python train.py --n_layer=13 --d_model=256 --n_experts=64 --experts_per_token=6 --d_expert=48 --d_shared_expert=128 --activation="tanh_gelu" --moe_layers=[1, 2, 3, 4, 5, 6, 7, 8, 9, 10, 11, 12] --router_score="sigmoid" --normalize_top_k=true --routed_scale=2.45 --balance_loss=0.00529 --balance_bias=false --n_groups=4 --groups_per_token=1 --init_std_router=0.0398 --lr_router=0.000648 --n_head=4 --n_kv_head=4 --head_dim=64 --vocab_size=32000 --norm="layernorm" --norm_place="pre" --norm_eps=1e-06 --positions="learned" --qk_norm=false --attn_scale=0.125 --tie_embeddings=true --parallel_block=false --init="normal" --init_std_qkv=0.037 --init_std_o=0.046 --init_std_up=0.053 --init_std_down=0.053 --optimizer="muon_hyperball" --lr=0.00761 --beta1=0.95 --weight_decay=0.0 --lr_head=0.00709 --warmup_steps=200 --schedule="wsd" --decay_fraction=1.0 --decay_shape="linear" --final_lr_fraction=0.0 --batch_tokens=65536 --seq_len=256 --doc_mask=true --train_tokens=293700000 --steps=4482 --dataset="wikipedia_en"
Below are experts of layer 8 (counted from 0) of a mixture-of-experts language model. Rows are named router (the router's row for the expert), down (a neuron's output weights, with its number) and show model dimensions 0-255. Each number is 128 + 24 x the weight over its row's rms, rounded and kept within 0 to 255. Numbers have three digits each.
Before each expert's rows: "raises" lists some tokens whose logits its average output raises strongly, later layers aside. This comes from a sample of Wikipedia text that the model never trained on.

# expert 20
raises: "\n", "===", "—", "-", " EP"
router:115144116144137117079139167167098135169138099138168124127123121108114116101128151146127122119099115091143098121110102100117153105109140119118118144094120153128111111120109061137125100100113103160075138090094145135095125083149115127146078109147123127135094127122147137081125145098158138119126163106135146132089131143124143123102121132130123168134150171123111136125140148118139114140107088152170142113144104147123134135099155107143153108176159076200112145135111110124131160141113113150137097157130173124101157106136110081108139142123103120121185104071122108105140116111149110131151172150121119127173146157137089119154149107130086202129087129126116125143122153173107143089086145151084120136111151151139134135133094143153137160108136145144142150136109130185088126088131121
down1:140133120132095062127135107135122127126126106104120130143083163104126152100146077120141135138107119116114120106146142169118161125167161101119133116121145156095158080159112134158142113133129108166121159127143125093124086153124147113189106063108118154159141100129132117137113124136105110162104135172163117092129116091118108090081166110150153155128116149120120125127113145161134120131108094157118129123110154121109119102135102138147124130100093158162177159140128143111138135165106132167094144117138159143162177128135146133111175077133099161133134086088116125107125138120105106102123141147135115127135077127078122142161113111175094110109146127087110110151106101101123115091163130104183112168106118140156142135098133160118154126166130192105097117121128136141114103153106140
down2:126103140104110111106115150151127136140106161136105163149122113143139167123129117090117145095153156135146092137153112120139128124142156156165117189117141163146144127125132143115103126117142139123137114154145090088141103094198192153105125150091136121134149152114137075131162140149139126102122122123139123133138153170126127135160105113130159149145141131130143137142133114110150126133102142103095102164144140121118112134107148131130150136136122092101105130093166160126087126088170107137132104107122135138111102117095128150138082158144138110098155165125149049103162130160157130102101128121129102144127104147071157163110120123145142149107152109156155094120128125130124086104202094178138141153146148151121175079125125140136179094148154107094141081093134165115114117114129174
down3:126130139133171176094147147161095106109137128136133104152094148118154158137083095122146142153121084153118140128124132166111152112151114129125137155112110126138114103101090120124120094101119143104111129116142136109117152136154126079115115156103160096124135123147121171138094172098101114088129125125121113124082085166144162168119181146143151078126107086142130113148078095160117134120113121147114146121104175136135145100152097151157158148107170132122123110092123133136108115105141165147168116100153117148111118106134159146098142109151161070132152136061117105120169097120129157170108172138163102130121109143167107167102119144156093121133129161157123136091123136110114135146161142119147123127105108114092153124117118153160102133111133136125143065111154142091167151093142161
down4:124097133107177058126133128122094148114182136143174106166161123118133174084139107113153093113171138138105119116139140117188131116171139133150107129147138140148071140133088092121140100151168080115137097107164144091093109136117127114143128119105105127094147108124145143178133163116107081098151107106131178150150094137135125182133121157096142101114125108123130110085135151108136108112163143167131102129131135160099149148136117118135140130096136131177090145134111139140139134112141138076111119119125153154128082150115132133122112155143093141181140111143147119068122144130177153118104120125113140104162114118151116127141119112102107136130122111107117076159125120143134117111144173148152143130147141171116122097160117172154113136135136132144166118170097086093157132121132140
down5:139099122143142148150138138099138114128118113150124125125095155081125153149081115124108118148101100142187121136136129133165133163107170109127103121154165106129161143102086126144098117106132116110107134114118138084129151131076146167087144132119153101125125156180103109119103071130133137190149137134112147088123121197092099071128112077167102134133126115133126115171136109128100115129084172135124118140123106132178113138139108078114118135168114119123136110112141161119137150140131125149156105190098164110121136176116120099113131156113127099157114128156148162156105140143135139076166142121154118119145080100116135133135116099103148146160132136125125112141166113123143143111181158108134131109142154167098138136088143144103126095163137169138110091122135108139095150129110101
down6:125181148120129114127111102104126148129181162128093160069108176157129129101107125116122126099100108166122151122111087116099127115120171138160136128112147107110106110147059105122155150125122130129104166154134129089151099152138153145102121112117123095121084115142088157082093117093129084161125117132111121103163122146099148120146164116175102113128152107132139119169147134148122135085136133112151158155117102134143086103104134118096145183140174108130086124141117137120111115148153131163117114175121121146149108161115129140129122129128087142102142156130133166098117171160173178126119091131148120166160175111107127126135096128158091155138140098106132148136121160098136142183148138115081098081119139124160180134107139137100126140154116130139149119161120153114112114115135132
down7:158138115159145132114098152138101110133120100107186113136116142107128178121141108141179154182112160088103079102124115134171102092165136132106156153172109132069159154151153170116111129099113127113149140143126131148096146129130148147165135137103117112128174102130124112121139127114104101130179166129112113142145148132095144077158109124130141089154119164144086131129116138080137141155164151166120135171126123143099109130125164119109122142133098133113116134127147144114099141147126110144140126165134142124149155091114137099100077165102176117092154136140141141122151158123159127102171134091154125102136138087104148178101080127134158113125162138124103132121157131137131144124167169170105128110079165109082118159115089162086120118122117136132122094114111122100147111120125130
down8:125125130144068126150180147101087125158130131158129128097116091124094141082124109109163136134153118120130120134106148139148161095104114133128148105164138095112134122155114088148143117139131107094124133133169139111139133150147130143116121142149121140058145162079094112104150129161105133119108130086108137135166112148114149148150134120137113084138153077121151146138165146133124147166101147149086095182153083083128089104105093131183136103107122113131154145118113157132143099115149114146152155113110135129142113181115111119121118108133179103112142132112172160134106162077087159142151111144170095123130149126166121120142140136103094133122150177127115125141108137095127117117105154162143161168142142152123150091098122137139109121137160116096128113080107093096154138067121129
down9:178139124133143177098126114132113113106166139126050119112115102137105118169123154115158155136105165166137110140117083118116142110158074123133114144156164160150126098119136122092128135120099123088169119113118134151133113135143113090183117152100168149099145118098121096141106114178162130133112106125127151119163160133131124149104161166154125114154109146152109118142138148114143156135114110160154114117100138183118124169118099161161110088106118173131120156137108123115080139131173131095085179156123142132137147153080099119091123129149125122147138188142114121152143115116102101096135117146143114138108159129148131136176141131107119078140100105132120099161130130125090079110124144111137178129124133132118122125121147087170133105134105159116113158119092130122106179141105154
down10:119099143138125150123099148106142139168117086099123126115162135155170109132096126190083109152125142103165126162137141128104113163137130102162117132142105126117105125138154080169114097126132143149122098121113133140116132125139091138104145111162125140072129090127112169104117133091118143120120149132130131135153126140126134098122135165114100141140131120147173144113124133148125138124133135094122117072134079144155104095122145129100114089143120147124113133079115129091107127106161179179141164129127131161154116129097116135189152135156098141146143151091159077125142130139136079170139156112129135187151100131149104091167155118115128078158118154123141145102114144125101118134070088149152165153122152142114103146128113138112091086134115155134177163140148131142198129133141154
down11:114089149155149141101109134098171116163125125083097120112092133123151138142178135103163115107160150132076104103115106122128160064094137120102115118129130167148145127108158090121153166134125170100092133102167142111082133130131158209130122164119126143150187091136104114132113156173118111138145100096147122130123163078116094151073136153119147161103134138133126121111127181103152115108133133126109112084119112104078163147152143102131085124115156150133143135153074137128085144098105152133111115103136123113108102142125130121134128097089131153128130141140102144147112121167120156140134148147111115123145120150170142124103141100153132147133087118115103105151143096177091108148189146131146107131106130157123156164146115140141140126155140149135103117105135136128158122106100138
down12:117097137132150146115162114153119145142129136144163096135115164078105125152162107156148123101123147139117131134159133130167088121170100144134123134098127116139093129148164084120116131118148102122133156146098119122112151089179097101093096113125138112112140138133156156095075127135159137087153129126192095189161105139132151128120099137127126141083106140128131177106121121164125112095104155132105156170110138100120140132135061162134154154097136130180106126150114104155103163148137118184115128122122164142151143115145107086091162084154124110119143151108145102136132164093099107147136129168107096120112101144132104131150136104144085187108141138114111120107111122139114140099116143138134118119140120068123175095120091129094146143131116154115151137093123064122136118139119125
down13:093147080150092099141157132117079143090103148130136147105136096155103121140123141129106152143111146125123100204126143139111136187144120125116086150140118139136133092149127124125166135122112137105161157138128161113155125164148139099152136125113100148156091148113171109141116144124136176129114169135107134136120136109153134108146098108117118101136122118081160136161141149075143117101122145094170105180122134151147177138103129117110129174164148130115126103141131128160117175153152087115089116131071101129094145131053163086092103131174097158107140153100107161137130117123119140124162128095137130101174154123140142121082145134114130170152166149141154095145129097132129176126129116140117117132107152131097126128148148173139096130132128112102131131137143137174109097113145116
down14:138134088139192133138111134094143106135133092127093097095153144096157109090089162110098141104116114135131152114137097186157148089085137179099123093120145147152114157146116194118150079118128111087130108135084125103135117147138136150139103122073134106125156134105128153123146095116137122139106119073142152142122115120106145143120178107104108128152123156138120109118084094118146122137148122101123131125121148144127163153132117128087137128126153133115187115106155127132118093101102112173092127128151100115098062142137133150160126141112170146167133102154099156124123113084159163152129107154112110151121133121161119153127086192094127111170127081140096120106114112105139085126107133163121143143133151131125128118108160119127147117137123102154154094128137150169147159127137110
down15:165186124128086109119120119157104133135138105127174117146160145132148160155114158108109132129100097108096143148148103134107108115119114098106143125139116129127096126115117128114129127145094106176169146172143117142148125140136105143140104145081131119137149123149110091129120166113155162166096184133097114140114142103121104133099123145140127099107131115093133181168115179140114161144164154126135134087125155161105169101138130167093102161084146160135105123143110161119137114088130144120140121102124149089133119160127105167149145122109163115154125070108150135156158118137119107119066130114153132149147136151107107183123095144152087172127168155106141138137104109136130110125125165162087114173161130125115144144114181124133127133138108125111110159079099148109099163172155129
down16:138141162163124150168075117131107141065127120090153121089135138135159137125120149119127127130116137115093174129152187105126147150147140135151091147146114126169081092125127074152168122086143102093143144094120092121145159154142119115100154145111109087092096112109110125129146131136152182113138099165119134130156126159158133127069152121161148142115109119132125123147135123183130124129155115136134130118147135160084120103133122096158140120094125149134081155138103134118220148187115115098131156084132126151144109102131130143116138127132140125118133117121086146121150153067135132114144119128109164104109122122126120117132130142159113125121127136123091132111097122154149123122104137116158113180117125108170170129139174161156134117127112064123114155120130140158092135107156089
down17:078130110116098149110123139145126154094098141137137137148158129135125153091122115091119154138149098134121152165148107124149096116125122176112138112110119150134121145126127132141052140105078151171088119133153112139110085137145115141113121160136126090099102138160095138129123114123095102120131108126145129082187119133168149132104144118100113122144163134115122101148157097149161096130115167116146150093101093154137149121154137077200133154177091111153113104160126128157117130121125091128064101145112090124122080132102149153106135127119097127134146116097153137129171084127132164167118150119080142141112111165145132143138144147133104129109128170103149095125086150094150153125148138127117158160120171104129143108198111128113125116143127157155141153134118163119159114132114157
down18:160153177151132141103122085151153106173140131110144165169145090146127187096133108142130164134159109133138105149134152088129067072109153129124155150058089146136144164153123143114165144110122107159102161170116094140121126083108144127100177128133075138090089086072136133109150098146124130115133152136126112109136122142127135132090142121109112107107105122136143130135151109109128106104160074113140145170116125117106148148123110144121140141117112129101161166165150122105090153100155136148101139126116153144104131129143110116109130140102138149125135132133107126137142141105087151170123112120158159147121146091146106119095123111118134099182159150145148130095142139098125178139141082090112138123127130139159106106131130138128138117140114109159094175147162096094170150117141156
down19:149153173081138129117160103144152114140131065147108160158155096125147125113108144108128133131115107150109154119095067093068138149106121162116107136136093106077126118135195106147110120145117144139199156140165149138130134129102116131167118123124110104135151097150105123152108143188136144135089141104131139153099146148121118109104130099113117107149098090114140135163117180178136092143136142141130120149176107137128134151116135134155090152124136169138175108114104121157115144142155116125149146143139163103121135129092147125160133115125149121097123125129146135123148158116108099083129114144137138098117105120149133120132128107186090159132126137154114136108176148154134144086112140088114127103093115111101147122137140119122177147051145128156120141078153111119101134102144156
down20:125170160137187130155138100101136127128143118134171146096128131131128146134182154150138067150099088141112138147139156152089177072187154114160127112162120165152112104150122150131103139147102120147130128120136146095112129129087139077124125115103104101116120115113137109124088090133087165088126117093113079106102187146116127161141136086112148125122115101092108144123136125098127164102162109103152127107165136110125171116128119150098161144135099168160160134103118146103108096137144130150145141122141126159172139135151151157133135135088144113129138124139116079120120136119135099104126092123145094108140128122147087132156168132078113102151119134128136099108174114113113136130117159126151131131127099135125148102132113108120114186117175110124092165114118165132136169081114143
down21:142138140096152119131163136183127155163139109133144122147145126098140087132111103140198160127092148112141119156082111133172114131115109148097082136122160130134135133101137122133132113086165154170141137134104116133186149137139138146143134142124123135096122136110111113091141166115102082132136116110107104144130132123133134121132135118155110118123120120131146106143129123140119101145107128130093171114146143147152122145087116121160099103084140102150124156138111137134085139130172143143142118125139119130160067135098063148133097132098119127144145104118136131119178145110140149106162121120128093121104075147235140096129090125139090057087159157123163134118072119148164114155139129106091161120154138109148121140112126137106140172122091127139131127100131107163112133097104142
down22:116119161147120140105153119139144137081123104091147137157122122141113118140111173121104115139123119145154169063113113137119117134149102134127129140140130123138155108181126086079134075114157108137149137096141139129132115106134121139104166125147120146131126108122141108158139178094117194137116124122154146113150109136138140148130167125134141148076148190095060102142116109113148088111100167125120148111150133104171117157127132135112108087134142130135161110140163133158142136125132148106144138142118135154140101104134158107106098176085118120181136159138121088130092135147081103117121111109130134143126103139107094152111117143171119166142104094142136068161180124143169131155112128077155155141103112128139103113157140128120153120083141125146199117130137110104113159173140107
down23:125126114129134122189147148126129157077110101140114115140114071109121137143105114133159154107139183154125137175120166124111104088150139158142158109149117136108154131113150131122108124125130130120127140118110158130139196176154084075113125077127125124122127148108107154139150102088141146099167132116112136129143088076121123151167116083120078129063134170086086101152158111136102173112120126095139134136103111136142125094077178174127127109159111140109133122136126136145131142127099142129134147093131132128128165076175124106152112115136156145132114111142139150158117085172116087094142123127118153149175134094113143081179147148125118127112130103111088124162138107134128129123102128110116145113139091109118100162093128159133126154106132170123156114136132133102122133141107129
down24:136115168152127134142088126136114123107129182130159119129136168173129156100142111076117130158139101104165125100101105117157145117145149117101195103087162108131106159130120155127123124139134115144142131129114129140103137113108116088127149107139048139146078146148115138126114136147101096130083087085139096095132139138153083128151099113083097114128163120087113125134118110097089150109094160102137127119113093129108109124124124108148132134139133158099155116153128179111147112154161153151137173111122134154141062132171148136117113147120130164106115127135123094152137120159093152168136152158100132130113130113164130120126118105130107081095139114177113115149155102100133125167133110117123137090168191147149117125098177098114156173109128133102123130123147128101131103109148120